config = dict(
    n_layer=8,
    d_model=384,
    n_experts=32,
    experts_per_token=1,
    d_expert=352,
    d_shared_expert=0,
    activation='geglu',
    moe_layers=[1, 2, 3, 4, 5, 6, 7],
    router_score='softmax',
    normalize_top_k=False,
    routed_scale=13.7,
    balance_loss=0.0126,
    balance_bias=False,
    router_cosine_scale=14.0,
    init_std_router=0.014,
    lr_router=0.00205,
    vocab_size=16384,
    norm='rmsnorm',
    norm_eps=1e-05,
    tie_embeddings=False,
    optimizer='soap_variant',
    lr=0.00567,
    grad_clip=1.0,
    batch_tokens=131072,
    seq_len=1024,
    train_tokens=756600000,
    steps=5773,
    dataset='wikipedia_en',
)
Below are experts of layer 4 (counted from 0) of a mixture-of-experts language model. Rows are named router (the router's row for the expert), gate (a neuron's input weights, with its number), up (a neuron's input weights, with its number) and show model dimensions 192-287. Each number is 500 + 25 x the weight over its row's rms, rounded and kept within 0 to 999. Numbers have three digits each.
After each expert's rows: a language model's description of what the expert responds to. This comes from a sample of Wikipedia text that the model never trained on.

# expert 29
router:526462468519485510477520485503489465490517512469483504489523476523480480491517493526471508507510530493479484447511521519523498479468499514542514526513558505523455486552507529539511492527537516496458520505503517448464505470514508526500507448478493533504515421453488494504487489510554465497
gate0:496531547502487465487483477477523518537473507524539456502464471478485460494490500433539479466481466502483454486498513511551504498558471516526447477546483528489471453478485471485493547499518517461509490450497518538500512508491496518488479496505518512457497498503511538523494481453474539441
up0:497458517470474510510509513527485469531494515508495499526448498443476502496493502524450475488474479492532522482481496469477484472507512524495487516480479503531511490481499526519539457482487508468504490481445502506493522537505507501538486468483480508530479487523506516466485446515465439479
gate1:497464516518542524515472491540489490462498516486493503511498496491481492513463453524444472489481490529484512550446516498452524514519498470498507500492512477494524528497451552481506519457512505492476487480512524488479507522466515489512489538462496485473526466536487489496518458544466496459
up1:502506515484506524525509454478514499477480483487527554524526530519491460538464509469534490469514471495484528489530477516510501529529539495470509468485541475517504516478527542511492492468506473535531487520489527478499457515528501516498483516504543494498488518484455457505504507485530475485
gate2:493483547502521451454472493493494522497502477495505531540504505522499540490471490513492468494485496495508515502514510516501510503467466494465490488479467482522528504546506497480509468523499542506523485528544432520477475510499466566500486554468489481488471547489489524510516467511451473459
up2:451496499539524484515471485487520513551491518503497456532469515475530480522509514520481481536521491496481522520464489450520488497514475480472464483515473485488459525474504486519507530522481502545505495525521482524493487501482490485436516495488502503475479506507532468480493524492512502486
gate3:508510518539515494472478490473498477499486520497469513452496489502505519461475522539465474512490514505498524510496458534510443505496474544521526539474557541496513483534448473482507515457493496543528518530486464473468491500484470474526547556524510519514550534470504510460548523517463477512
up3:451504474468526498489522504485479490486506474489473522524527459513502513462506482515501469494497519445474538484504459506546509490437498494507488473484531511521523482449458488526480527472550521549493472512476516531483489488526512490513527539542514437501487495499561465507507521515494504494
gate4:510504504500497503510474465460486468498473526463471477441485479534483503514514518518521481479508514441496490477495506525507524502527514469456494485531482531520493535464490443481518527463487474517523480491524494515492481473538490504518523487460558506514489494487521467537525502526453517488
up4:478525501512494492507484506485501524496459539524544521504484513508502474444505507511503514513484518482432509485535524431463484484501516477526506512500507506525497514532508477469513517508523473478502545492527521481524472495502496506507533520496517503491510518504496507500502514436485497524
gate5:485467506519540501522488504488555512454479483522499490490496522499527508508498480522482501544525484496512536491519456487504511488529501436545517469533516533522490453471519456489491465503490489479512512551528543478483466525534495489451517538496547513512515503484468514457550488500509519471
up5:535510527504581505521478496536477506506499522555458498492478468503502509529492499511469560504486439502493513477482484500489475510454464473521505508516506521504489482532476504504463514506524490492500484520472513489466515506511499529454545474534487496471482528484494469527471507492545486559
gate6:514464507477505513499522507496511484508533499534478534464485475536515466466521505481507512466558472496475513495512498481527517471508497519501479513509523522461507562493526480465491498496507503468536485508505491498502501455458502545499467477505491483477502500515491501531435475518464530523
up6:505480450467504513497519492497445483530496482506567547482479480491480454463523535465509504511472525493525495520481487506541557513493465455546493475516482482540500509511506511467497501464513505494485495508476531474470491498512488547488519528508488498531477474511486481525482488489497464553
gate7:524468525502496487504491454538544513494513508476519489534467490478469490431552514468490527500490538519511473472480468514495480504536539533521497470491518521511526485492482490471475509507493489451539500511490468472482483502528512521486524455528493481491506519486518493448485511527529524508
up7:495491495437481519481536474461496497479499535487517507510467492480477527490477481538493503498532494485495536466493515516452486519438505501477482536530487504498511480545542524479475527489468493521504475480500502513512539507536485551488487483516515509473521518530474513487518494506507487495
gate8:476508482469491471487499528485516511531497502518522537507452465517491482503495494496507564501533512491487488521480516522519497515463514479499468504500537470524467518496533523499479481531517492536494527499540481506501497477491490501494486542498524476493508488499474400485473483487519540511
up8:500520504501545485525495541516501498504474496487516516487521478508486488496510462529532501485525492465458461511479517519517500486531522487495520521476550514494520464502476523504524490517507531534483527507506545490503491478510555527495497476448516493478506450493509419480471506533515490531
gate9:494523509495520530508516464487476518550454494451540501503520495551479482523527467510536535469541485477509512514505498543490520510507487521524581430546497467507469518504475491438475470535496493504496475509511506494454469510468513482462470464505495508494471506481495509513522490530524496498
up9:507476454477539540473477459525502522513489488508504495513525479502465470517496493556476482470490478492506489521466473498485481478452519518515545475505517484495481489479500519518516520467503515530445492503529494516488553522507520457511536546528459521512507527498470484462489481495509506455
gate10:472502486504514456466480501501494525493497531508487508496455515482489516487450510437494502525475525527539511529490472491509528523513510504538500514454498464485478478464475479478475490475487495506502481484503519527504538528520502497495487491512503474456522495500491531510523550479463508486
up10:501486465531477501481495515519523509481447462492509497525468477529500504508470435481484440493508491497524519513501492527468536509496475486488473498516509507480495509493548503481493518497478510506518470497533523480505487492501502421468446462490512505499488515456522495530489520536476467481
Articles and possessives like the, a, an, his, its, 's, often opening a sentence or paragraph.

# expert 6
router:480487480520493533519482498500551448484493540508469501464515503516542540497509497530489522491504503503496477486480467485496506464476517519442488526509498475477514525481507497440534521479467484497485522521510509495534452500522458501487466472461514482529507491464485517481507575521513537505
gate15:491490475501543467510429504502505509537475471479468521474527452494524494469466514510512511483531469487521479498520500550455524489486494527505552488500480492470499497515525490503506514447533488504481494471442524494548480504492500527508490524548479523469476497473501466505513440504516488494
up15:466491484518502481484522485530527498482512513495485491510509481508548530482493490491483496523492509481534538463509487501529481447539550494551480494505504500510571488547484469467515494509455468502544510526490507507501516521475471474489467551518509528476488527536497474477535440539524520520
gate16:499526482518499468480520538481533498541452492495532504512505484513493487508522481520483512483450496502477482525503513502502517496468516503502479511486471501497464476452468532499532514495495513503515511476450537451535489509499486529483454538511505476481518515532514472478512518492525515530
up16:452511499463513493452517460460476493482485523501528460506499478489477522517481487498496466497499494542513466485491493472526497521535494507508496493475522545505568463506473516511473527542538533512484485495575496528454475460510496451525489526462489508448501493498517501488530463503516488481
gate17:505467503478517513528464502530514487485431494520492483550498520535517452522487458552511493489518459537480503477475512508521502492516475524458536454476525476506471524507517474509500487560527476543502456494524496531522502461470532509469506511513463493475468458466495511507504488484521518443
up17:478478534525517475520497498487541474522464479469484529483498498488505477469508469489442526536509492503494477500507500494464475500475479544480531518523504488486482485509515513547488487500472489471467456520517500509517484467514513536509503522508483520544503477433513522498466496515496526515
gate18:478510502493541469494517498511497482471541497499497535517499480536492518483513480527454495505490530487506468489504499543506477496493489486506544507519481499512470452481538507490488457488540516485545460513523483536477521514506501514482514534519498525530459532505481484524460509524515545489
up18:454480470508513504506470541527490519466519515487484496523500509469501467519532501479498544519504462447536461536503504512481512462483522477473508503504511520521510532512492517523482507521512479481521497492456523520492481504475483499534463494461446470453504559486483486452493531488544497524
gate19:501556506489477512513484486472491491537460481502491472514462536452476488491510486490493484539527515510500503475477497461507454456529501475511486491512506513482496503491480487499519502540497549525486476494479511483512500533563489478509513492531473544471546533521467484479465551523489490478
up19:463510477469490469527510505499505515482505501508510505496496488511485501488528526494521477495519468481510494498478459515506501495482551535454573511496459514484468509469450439484482494540501533520507520517531502488453463499495493460483541486524503515466521512444537483511481497516546502507
gate20:492499485483493494515466482532506444505503495481516499527495528476500485539454495550503525492492532455513490532512518539500482497534498530529465559507526508473550515500478521491470480530520500479483506465538482485514560515515512525501562472477466497507479528511517501464503494484506466522
up20:522522537493513481498523492500529538481506481476499507530559505481496472548482459484480493485470484558531508472507490506470486522448541525503490488524516489503501513513495502556501501518500492531463534511500478459466538506487449482512509493448492515526532558501472479484492524489488524504
gate21:491524511546527513498519500512485500512477518490494501536426519484508532487518458536513514513469552486510508484462514517516524495497557528531534433538533490438515456471515462508511467490488539515487479484515488522493494469504523516493527513477522475472513534477497487508501462501497479475
up21:539502428491537497437507530529525497499493496519486489499482521534512474539526498511485487455487489480502514471447497514502469491506466478526524542517441479516494507523511474502491478507505498511499555497474489486529499521481507516551512485523482488495489544515478500501470515475521480502
gate22:455502507432556496492468525499469520498475497471497514531490506521524456493461476549487542508509500521507496471522505544518488475498527516465480488536484521526516449558562460462495454519503491501490504451540512536481528533449509505499535510483450492534487520530540493520541491504511532476
up22:522454509494531525501514550561483505456460525499518517483495477486524486514431503484532511484447507476508503478494468524509492525495512495463510515492484472506531515500476500478460495476528497505478499508502503482489481552491495540492499494503465499498484499503489473561495493500537481505
gate23:467501528471449508506478497526461489472497511554494502529478466513499470547526529489483476499475507530489507518453502495521523460540524496487502527483498513510503502527504465522484519489532489503499498505509463468491507531485561508502466477471542469483491465497498482522481499494476534526
up23:499485482459506500499455536514511481512504535526529520514452532518464483514479532494539473454468494470501484512525500496497484518525521542517544523529469508530485500454487482493528490505505482514487503492484481501497468522487544503494475475500484468548513464491479454494478479516544546521
gate24:567499491467510504470506493464552505485503478494517470511427498457500523506524479472491489526485467483471508484553513475530460488473503480535512513498527465495550533525476508505481460479472514526501496478504481464505506503517515456507468420500535515523525516498507475485483506501507504481
up24:521543518523514510491491519491542490457493506504545484512505543513539539492479485522536513505517509490495479496527493509489530492537518474522485464503470477472521501486517508510515545471508517535454560502537507436484482463478511516486530482483494527473481503511484458525535541497530540521
gate25:468527505509481509488503517486510497507484513540487513521476468514518497483493498512493490460537488504466481496512538536483489488471442525502509518539520489501529498511522513496507483434509500501589488511497439508538487450470504502508497498514508538514444467519493495502489480513538499521
up25:474489498519497510512500531473447533531483474550496471491501541527563469480513476500485497493505495487486515505507503464499467474495522490519537500444530533475494469453510487471485479488503497492527531508508499483495486478563512489535492514492478496458541456516435518451525498470509541484
Single initial letters, mostly capitals, that begin a name or word split into pieces, e.g. M|aintained, H|utchinson, B|astvik.

# expert 5
router:506507539556493494506488514509483501477467502515450498507549487511489509497498501471458547552457537484487518487477508493517475534517513506504520511467499481484516498506562493519512510501505529493497451464509535473453506516480505453469509475501479473534512526522545536463536490505501479511
gate0:535457522449532473526510525484479442505487493489556491450509475493500515495459492490493538492505524519511496457435461515496434526448494489456518522501508493458547486507509488514527515526493480510481512525503498482465469516523519520520539569486521505516504524476506504562480423510484545523
up0:487485496451537521460492502516496500491515479519553478493526491531514460498539485499463503476531516429541511477515482477455514487524508495464520521500481537524539473511476485458514462512515532478498523481521520469504466469522527491496511540509518482515498547521516452491508534503539462460
gate1:531503477526510492509539478488497507513520489487473492476464492520500554522497468485528496481532501459533462448511480515525554492512532507507556501561503493535496486469525485497525546489485548488503505484537482462503495463495459496491515498517466553558499486478477469461492487480540498492
up1:505545495487483449511502519491528534470525481514487537527495503462521451524530469496496520491486540524525506498460507480525485451508481562498472509505514453532490528483530493473499526540499459504480515506555429478496471486491497506499522493510516528491513466530464496489470448501523480526
gate2:503456512440517451480481492505495510509495484529483512478507481452519485511531468480541511497476503494450484489500545501497518477483514479564465516461488539534502523494495509495484545492513483515535504520488502499500487509520473494519516487485531484479477509522496485498517514477482492476
up2:495471502532504500510486491485421510490493484486482498503496502487546514489512494499514538499445490488497506499500544475502527501484505517511530497467544498511526525510463520518470496507531520493491540483513536514495492499548524502461463495468487518522520521499457503508517538494518492511
gate3:429540526503454480518506538519506452463522543508493474471513467456536455551523509486479555496466470507526514496492503506503501497514538518495496485521483464525556549499521525473508510490492448516526535507456494518512484524502482521522562512486526489508541479517502478515429498539506497479
up3:478514495455504459515455471482545518522486506460516482477517519477488515527543501499504534491471495508490482542508471538515488468503477468526461538467494505477470537503507518528493516491550505550512485509526543497496488515523485525492521508504484493518525501484498494484465485461491535505
gate4:480461492482479501513503504522500481469511534499502506523504518475493525474491488521489489501499493543505507485512543484511481496485483554474496481498501519466525485445521505450504488490504530488458489491534497495532498484482483482512538495513468469549480553530483525474483520479516495541
up4:504509538485525504447487489519490483517484523526520525471515542458506519502534471496507512459457535532465493454529466485550537465512503513532502483447430518500508466536503501497551482487487498493515539494528487462510515521510511500494496468509484532502449465534483521502440504554500529466
gate5:480535471530476505487484492518480489541521504482545510510473500482508509458496489543493466512489542522526518467496485464494510443504484538474512505519456483533554493515543516514543487469505492513513474461502474507508520508515485449468462445517502510517511500519513505479539504542489511498
up5:498479535474446505512499468485524463574483510544491519501484523495499510495498469516488515487475497460482455457519488465528516538481491516499494508482538464526534505474480492495471504489495471489472484511515481480517504484494490478449465511492468516450481498510523512481511484517530462517
gate6:498468488484466502458489474485487478477529478488479458488491535523529532563464546506525506519497535537459487516488473537514505497486504484516535492510472490495492505450495465517508525498493532483485527543482515558483523523494537527493499510495500491475519512457484454461478519494474502497
up6:485497457499474510507507516511527463529495548494516459461568507483514565548478541493551495499509543541494476482505496499500504510545463476505521501534465502499499531546503520544509466480476512533492474491501545491515507519490510455495508524524485539499522517475532536499521498486517500517
gate7:473479491499463500503519456545517501513536513515469552556559485503492498482487493460512493506525475479475489505456526514436480495489508472543479475502430517497526552481486490463488495490480479470472463514534464528493520493511476539479517512510553481469483511494505517525514506512512502491
up7:492509463467536484521510488522466512475531493539537497522505509503511446467465473524477492524483504439495512491486543512513526521465471482520515504507508506530504483481514535498511484449487516521470504500444492506535480498519508482507492494511484525484505465459576512528517489550495525474
gate8:491455542463497508474520519506465507522535479501548489510522473486507539451502517534514505503511488526507490510514473535467496541433519500492503483540535509447485506448518471513478480486448490486403509496482509485507531518510484502505522488515500494492544467490487496471458509547521498511
up8:522538483484484524506494522493513495495543482456514473502544476466451502509491505472487524506474498496520523453488523464483493531482520519521486515519498499503513496504483466511546535497478480516535459505506514534463507513508507518525503498487513515460493520491494508547509451546527498475
gate9:518517489487536561518502509483501543495509518509467493498551479444524502494483498508546494500490502549472520478471508513490502515509459486516477456495452516515497474513493550443491503482483497509497495547468498529510460486469515455503486532518518473485473507517537488525488493501488465480
up9:484546521510503535505535482462508503517504493528491511488530500501527463521460525481526519472500463520518480483510487575477521560477474476479463443487453453483488522504517490466546501493489470529505497489531454498517524552516482500506532520511494488551502513493523455448512524511466513510
gate10:478510515504477499522494487487518523490496506520504501522489520518469500511494523503521468510496501517502470492489437499520563487537501493493481492488513545534504509511496493455533524514511470486515492495472525507515455491496477476470513460485500561495500515507478486536530456505447510487
up10:480496509466513481471462504524496461491492524513540459500513490529506534508504523498517537499518508491507499500542471506522474503513509482507540521500491480502510478496465549497470486481514534464516512501492513474510497478486466555508521496508478504489477536532468479448518516520501547489
Adjectives of nationality, politics or category, such as American, British, public, new, and adjective suffixes like -ical, -ian, -ary.

# expert 10
router:537513551488518525480481498502514517519469493503465492479516530528511539520521487509520506521509535480501493479483514525521512508482504507533537507540523537476527456493515494481500503499477478507508457492500484481507498484489536456490547541494489518497490528537519529500481499534446536487
gate18:464498494554459493495485489535534531495519506461504525497488522532504534504494509539494475504514489491497480508509495520484511479517465540514478459510531484487466443511529459498484481487526470517554471510455475482500514508509488475464506542489529520543460493463508490521478518496519527518
up18:544485526504496509446489487491483445538459493488516523503504502510454510474525540531534470510496471532486512505482504518484520495511489492491519517477523545486526544454453491479507496534473543501495490514542492522513521472524484469471523503475509452541467471473458525462482487478457495474
gate19:521509486527461471515504511511505522486490485494494529479525504536553501480480533493455542542519462501463514525507479483514473501496513542445497468513475518503514543493499442487476504482505573486474482497495477508522556521515519470497493523549494532509554528511506495510463528502503483514
up19:501535512527518507522496490478519511498489478469499474481531510508519495527531495493493503459571502482498525505517552500514518505532511530498534487443449523449553485488489515516480542536471486525508521532566496464467540495485509447498505519480572502552477528455526480467504478477523463511
gate20:539486448510446515513472497484445484490510488528511511484467551502513503489446493505495534517494507534486487515468496528511497515530506505511509523502507451504530502495493516532478452509487492537445472463509541519481510520512494485538470499541541504499517460498478503484503509498521479553
up20:489521483455494479514504536501461456526480492512504497511498465524516508463498526513504491512514508527483490494482489480490464461483531497488528513500466488517517481484494509524490530516541471513507498530489459534468508507504550455467498511483547492472521506489510476475485503461448521509
gate21:509493546500502489524529515499516489480519495490484478511503458501506554479489479522501525460512485498495511506491519510470537526548484526502481482475468543493498549527522461518522528554506502494511444474543512517521518485501493466480548481507537502467532501450496515501510481513499523524
up21:485553551491565523542485512488539479506502498477478517489434521479523486478501489498472499522502476516492523492524473491511474522498471461518502491493531472474511494479535526510483464492496516511471496530460546503554470507512517537494541486480484503500482498506492507493497480503477494480
gate22:481511517493476489449500491506496519502484476523461500459558508521566481498532466510490510496482530486506521540498488493469490494510513519522479447539527498493499502417487496453475495540499516544489515522512483501522502518513463502525474486520498481465478528490507490492540463463545472456
up22:488534507482578505513518480450507524511466496499511519515515506493467497506509522559521482502449451479442482515496482514456458530474490500455505558523490523522523544505487500500470512454493526519501516516481538492499537464501504500457495490491482511469516495521548517511490485520467527487
gate23:517537506512549537535500523470506500486493478496483508473510537482470543531536519525512495469539480501538464459490503442512499497517516497507565482460454485501472520479534557516517513517536466495497468520501478480500516455527443499564504542501484459472510540509494481494475470498479551500
up23:442450455517506537491465504522525469468469507545467476539515567482513468484451466474475538473512517515453494509416479523498511505537445479516477500476493495505477511513470503516534502480525494475513506525510492530486474510486498485503451466501505503453469455525477487503513564525532519429
gate24:515511484543473523484517506485457440458474527449513493493518487482512485507503525442526490521495518484457540504507445481491508472515506496472525450529494505481535510547501484505507493535461534518554478533526541440506473484484536474479521523546513516507496507486497474484481538508509472497
up24:504497475477495515481480498512503552462473510507456497509518536514475503490525450447499506490486493497492513496537505503487515470475441484498442529535492481467486469487477498472541478493488456460491530506517450464504522485518493487490460509471518532470571499502477509482526500549477504584
gate25:515475506527500484477497506524493493449528498485497503498497517474488474503458475508504457443509544518544502510510524535489477513511508480449495486469531485475482530472524474459494469488512484489506486545512543500514526488428490500487552494483503525526505520466493492497491495481505503476
up25:492501508492492508492529454501483528474524544532449496481496496544479491497492504530517481505523512506512471451499463517519522519527469492525470455481536452498515489500487497505473504492489505550461497475511471527464514515506525502538495478484514470517491505442506505513457505508441485479
gate26:517457471467498514481515491510463547495525482498495515501521536487486475479517482496507469526506496531497526488466519490537483520494511527443550549516488498484502539478517467527517481483498530499521489494534497535477503510502493535503479537462510519485496514507510522515475495468522502516
up26:539508524497470503518537531521495470528504518526546476471517523511496479526518549509501534459466506489478477506507477489557503479491490482484479498465457538470492498513504497485499509515478493510528479508475485526450511497465468520526489489424504563504499498487526465488495529491487504495
gate27:569503538498477471532492507483471513534536527537474525535489488538525502450528489473467508512484495468500499445508523530536508495515508534465494483522497544507476502494495490489496503528477513477503504458508496519512502542442535537539498506547538482482505573523495485503489503469497523498
up27:457510497486526489505466556480505503484511505469499488527516494449529461532472496508518538496485524498503524484513499531457508517519564519483499493491482526471518518507471485474504481506476494493532508507565535520497533498504499545502444483470433467522486510511537514502488492478510495536
gate28:511482468495484517546545476460498526537528518511500544458487518466492500541566501501507483485528448555460451487484498494491490463518472462531479455498491527487488515475480513475507486457513485538448483472484458531478524487504506507520494527466531486517514506456470511472491455497523443520
up28:501516500565516495500527505507514485479474480543501473466501514522503522486446475497501463474509524508506517516490489533497475433515504488491489492542488521482524488519484486472501454484537508508510533501493488473473510503449504480488512462486483518497518451512476488477458525486483534461
First pieces of split lowercase words, such as inc(orrect), sp, qu in exquisite, j(ersey), cann(on), res.

# expert 17
router:512510509483510503504510528509469511464468487527492464494493499505515491538547461472542506477532519472508540546539460534506480516512506530527476535504502485493484453513540476486484495485527490495494525467508493490482524528504520504491477490461522478509463461512503548491494523490469535510
gate3:509481527503461478476478480484479527516479489506510515447494504518520501501514457553437515523500452531534476499525547514548493481478533538515496531461471507483519524486498514511440484520427483504505475504486472499477517511494480490464505508516492528467501489495533483530512505531517511484
up3:521470541509473492531487504489508549490542505515523516496513485494475504478494517546478494459491471497518515520530510517444494512515477474508493524489489537468465530492504510448516508490502500499485460533500524558504477525499448466479519515524503506498500505487479477496538503486534497499
gate4:496491487492498486526448488462487469473529511497511514478511498516494466518529543486524503509467535495464488526511514513470485504516449534524514467483520520446501487472457503508501568493517517538483515500490511511505527436487505512499515525492497491527519476515473492446475535507514483509
up4:487488497535539515502537527501479541483530533538466505489526461502507493523496492517509527560478480503545495501523497529460487522494482474505492513508528497450498469454470521507575425463501459488502502474504493539549512479507460452546456493505488501506562467455501487485480470514518530501
gate5:502522500513499536512472513529512493507464523530502529516510519506466508475543490501454504497510485504504515489509493481461492476455492493516487505510490486479506522554516472487488493490486509445466498465451506472514537503504502484487526509528487538489506486457467506472492529511502500493
up5:510523518501516505464517478477508504487467477505499490519521501482544493562505518437514456470523545498492514530519507546471518514533495498492455517437520525492458463502479495462495488445523498505530516453480510523551512461484506510494501532512505505493489518510530532526462493503495501524
gate6:556443487500467443474465486497499516475526499541510498530453507506518483486486465491481466490489472518485490465489504523468515510456493464516490502509465495458505511495523473466453510491447544513494460490543544507473492521466505502457502493494503500483471526511547550493482513531531500494
up6:535512461506465482509485508532553514539475486509479501476534485524497463485455540554476500509501464518518480518499499457506424492509473500548487479473517507506505478515516491490491504516531520454487526497491503528508509495487487480500466469506516480534554502475496464451487499466492472531
gate7:489503520506505467476492520501470524503464516514512529483507516520506491503518509496566444461569526485497427509488524538510486530543516487497515526474474487475496453472477549467505504475497523427489506449484515500442470494489562518495519496521494500519478460549510492526513529491490485489
up7:486469475467484480507477509510484519500533541470518490499499491469499526567527496461531505507508529494468467488502475493457476508527472545474515498556498404476510479568475497507497533511500486488502508531494494482522503490503518493510505529526500519518517475532480495498477539474494482501
gate8:457531480500500517499473471477476489485500484458522464497460525476506485476488506516481500503543491486492471536465511471516493514513503475537493511504471522498470538475548498496491514476434531505460543495519512510475512492487516485492518456497511452528538478532501491480518488490495497452
up8:462502485474514477501473528505518507519517479450445492515548467529482478481472517466494521489499470523496489494489481530538493511517515478504499504486515497521467483486556512534495475502493483492501466534495533510491537507505504491479493474544463460485455468479482462509505459523506539531
gate9:515499500507509524476488478485513485494491448533526493496527526502513477457462495537532535493500483520511479496499493496530494459516517488516517536495534495497528504496475533481436497485459488531552491512532487471509498518528466500534473503483470522507485487477473496460472451521475526495
up9:502504498518501491510447494471480482529505485483524460498469533505488498498512460477476513515518475530495566481490493513495473465543480567479503489521481467499479497526503493526484497534552462520498534509489478497497520580491503524461488517536487496481492501523444490503494490493510482491
gate10:515473507496540498491523509463479462492514485508482505464464511517525453471501497474521544529548494506504525497499560513543508549549530467487481504491499520527504485498549513436443517455507466544471453522488477511464548521475514489482498494493500475501517489468514504494484534509510531510
up10:506500475527513486540513491506486498506501502512483519471493484487501470467461520483471548494472509506509527521509475520499527490496464525505487510470478505508525486495516470502538496508471488503499467467475492511511511478541460524474482526433501515519525509492526532519499479495494483479
gate11:497500565484500472484441503503503557497463495525500484508499511517499474524532493552536527521476560531514533504485502480504498517484477494489522519531511510506498520495489458483504540474515540473465510529525509479480497520512485505484459494485494465455487479476469472451527474489485518485
up11:483502464468524535496505472520504502476518497471511505530484524498505500527512475523491510474521482503530520460489515474518536480516495471491524519519488502516540488501488468517513501468500521478481508541494490530478501486534505481507491525470454500493511525509495487472530510512535514504
gate12:498521515560512534519490500508502501488465496534524447479495491496492515524527497466511522494482495463485514522501503514475501482517503530458484535515442481477504490443503501506503480488479536503498476511490485485546463479469500536488524537515459517543525536505500531496520530493500467542
up12:507523535529498499534502451527512528445494478528491494492486461481528525488526474561534522488478453510515530483522515464483521543429517515516513451529500509507491528487493508494504476529434487501495553490504520471521512516494536522505493515476463506499529508511521485526469455514433473502
gate13:494450525492484495460445521481487507485513504520513491502451480511482526455538539496530502499487493515493525485505466509453438510451552507531540538468516465497509512491498552479526503474485486459485492499489517539568487512488489500496527509500533490510475485463504528473512527479450493491
up13:482502517480500493468508530521493494502526495491533513519516522497492526448510465509457501507504547500507503500501478475468537538471508484485507532487517512499499417490485503507526541521468487482495489498528448515449474481523472488494519542522504516502510515529493504486506493482534508499
Closing pieces of place and sports-team names, such as Chattanooga, Palmeiras, Espanyol, Rothbury, often before City, Town or United.

# expert 31
router:505518489579528476470497492487529493514490546552523484532494514500511509497449498477461476516508501487525479487479488512482517516495497470466491493544475520477481504482447482515482520540529471543505508527523501452485532522494464459485486472472520496516499503519513523509476526536498452473
gate0:442507487539536502510487509508470480479532492481497503545530486503473465534520480487515492506474485489490486509508550493536491478497505469490497531497526520509535544510498457512494501518481569514482491503493536532518540574453472502484506494526480485488501517489539499534497477499502497523
up0:503494514509497506506537510494513459490531506502500499514525493494494522533495507498513548521484540487513450491485520486490520498530501548476509502496519487496467506501539521532485524479516445528514498511493479551513547498481493470534498478569497527491475497526496490535517480521506476494
gate1:515497530489546506516476506531472493502531503521523473489474510506502482490508532494523476502502508510480484474517451523548498448489563476526527491499488488453531506532499489530517523488516541505481496550543497547542506521529519524503512495547492484513532543492513510475523483460536539486
up1:535505504523510442486488538522477494492530521475504490518502503478543487503525548510448518474537493517463447527508491522510495496521538506508509491484509472476496512492501484499507483494537519506510535495470453540467496506489493494502489498467517496496507514505462503467456488513543510483
gate2:537511515538485481464477471469513480487507491518464515520466465503496514490476491475476512475516502519494491479473459500522493468481486529494489534491523491554477474489487505507500512462497515521502501487502533522486523530495511496548485478549485509526514502525479510528523524535437527513
up2:536519499528488495500499473513521488505509520461487512470468429504518532517497513493490495491493537519474532453521508479544505481501505497510461500482512500452503524510527491534502493492527520518470526529517570481474488543454508522568459558573477479455530454495505462462476466557467498529
gate3:503482491511502516540497505510485527495521500535500505509463525511520469493493543487502501497459507498511493527497504491502533471481560516469496502502485485509458495481515478492523514505480492477508490461503530478520489533508509537530460450467539429543493499501500519531515507464521492508
up3:488507454503491488516517473528513493508515479462465511550485470489502510466486502467523513503502515505526518476502463446510442539493490522494532515531503522521514561494463516525453526537507531503475532484479507500462464495496509522512483502518451529519484516483529471501485465523454544501
gate4:537473509508492510523493482482498530477513500518523468485552486499564524541508503455539498475517464475507517451527506461540538479543504517508490501493523520464501502552506472511492540508406479504507488486490478510496533513506536488517508498474496530536483534482525508535499517529469518545
up4:523460494474513508533517507438524500493548484495465472489546510572483451467472491490460501464500497481477445509499464503512509517529510489485493520521492528499513507492483508516506526476480528456535517460463495472507509461476508500469500509554501505520483474506511457480510476481508504496
gate5:530497443500517522462478545520459522519487522491483490507471498530444567450482498553519510489490471530472533505511485470486491508491497483511522501527502487499516541525530515503499520483496556543490530456517499513517531513504507502509460534495565487505525495464456484509491488486436483444
up5:465495527502494499520488508485487497479505493471509471438505508512569513446476514504494474506480513435490503449537508549479543526471474464507501525509529474503492540519517566475480485501496524545485512539493560494484506507516508476513478476549497474506460524478483562491484522518528479501
gate6:517495498469513523501534465504485499499491448486451533522482475519484535487535497463487519499536509456572458493512500556518567474469481512499490451482546497491492516492484525490544489510498516510526518464480499507493507487513448536512456542524454478494514508503499507505508501511472488497
up6:530486478560464473483509507502505510494504519510503537493484488492477483521483504497508538477505498508435496515515479454524474520471483483499498512458490532495495490544555484511532489493523504506522503480493497473501473463503473524485546504522529460547550464516494472523514499534519456455
gate7:513466502519468464516511492544505491503464469541518551533508500527472481488497498513508541510512476499490477522491514509476480480460468516508481520525520525500507470544533533545529499547467506542520574479510517487484502555461476486474497502488528471523515487509557499483479476514464502512
up7:504518512536483494490463552457479521520515537476522488486465547470527532503489487502529478499492503470493491471491485511520462563483533519499509491506466486457474488506503488486516460506501532516525518553496510512446502528494493472531516520470490513456463512515522503515457480551494526456
gate8:536495473519428505506511526546477524520496469516501466492489486478532466484531471506463475523519484479498490549500513498522485491457543537524495519464476500492472544507496525438506466526532564538527477501501509502523452530506518518486507500520509475544523510548480513472493493512522493539
up8:496490507494500485493493528529491496502497497547545493522488515490460518516525470486473506504468470506535501508493521486536502487519501492585487507491522522534524546507479525425492504544524509502429514459506557520496500485469507509534554427506480498483492502494513457493525530458474492540
gate9:538433481523498515498463511502499485460532515526480518505513449512485503516471491494477462535524526526482519516512494522518482478484507502487506532512474515494508490492510505458489531503526493496484554461490503559497524523495505543465562478460496541482533516499527445515495475446468505529
up9:488447494485491539519514488529505476508498501506504510520482518527519561464479525522487491559473511477471556504469472452487489501520477513515461492497525503492476506505448492523472505481505507469503485543533495533476505513528529483531513537555538482551517444523535461486497502510451493483
gate10:489519465512479476513508497503501517550558501507494486487492459506540525479476497504518519509472477471512479495507487498490531466486508492524503499533483509533532549501502500548499505467486505412489483494471528469492513477472475479523491514496530485550528508515506507534480497495446483442
up10:475520469531530468481490500549521506512464494547511509500448518435512510500515493489520518486495494489544474499505441483533543527521521485513490509533501473461478526549511505516457506495509488527485485451500478530509488513491552478474561516480501550528505531484499477454470512527515528449
Place names, especially countries and US states after in or a comma, e.g. United States, London, Texas, plus the ending ed.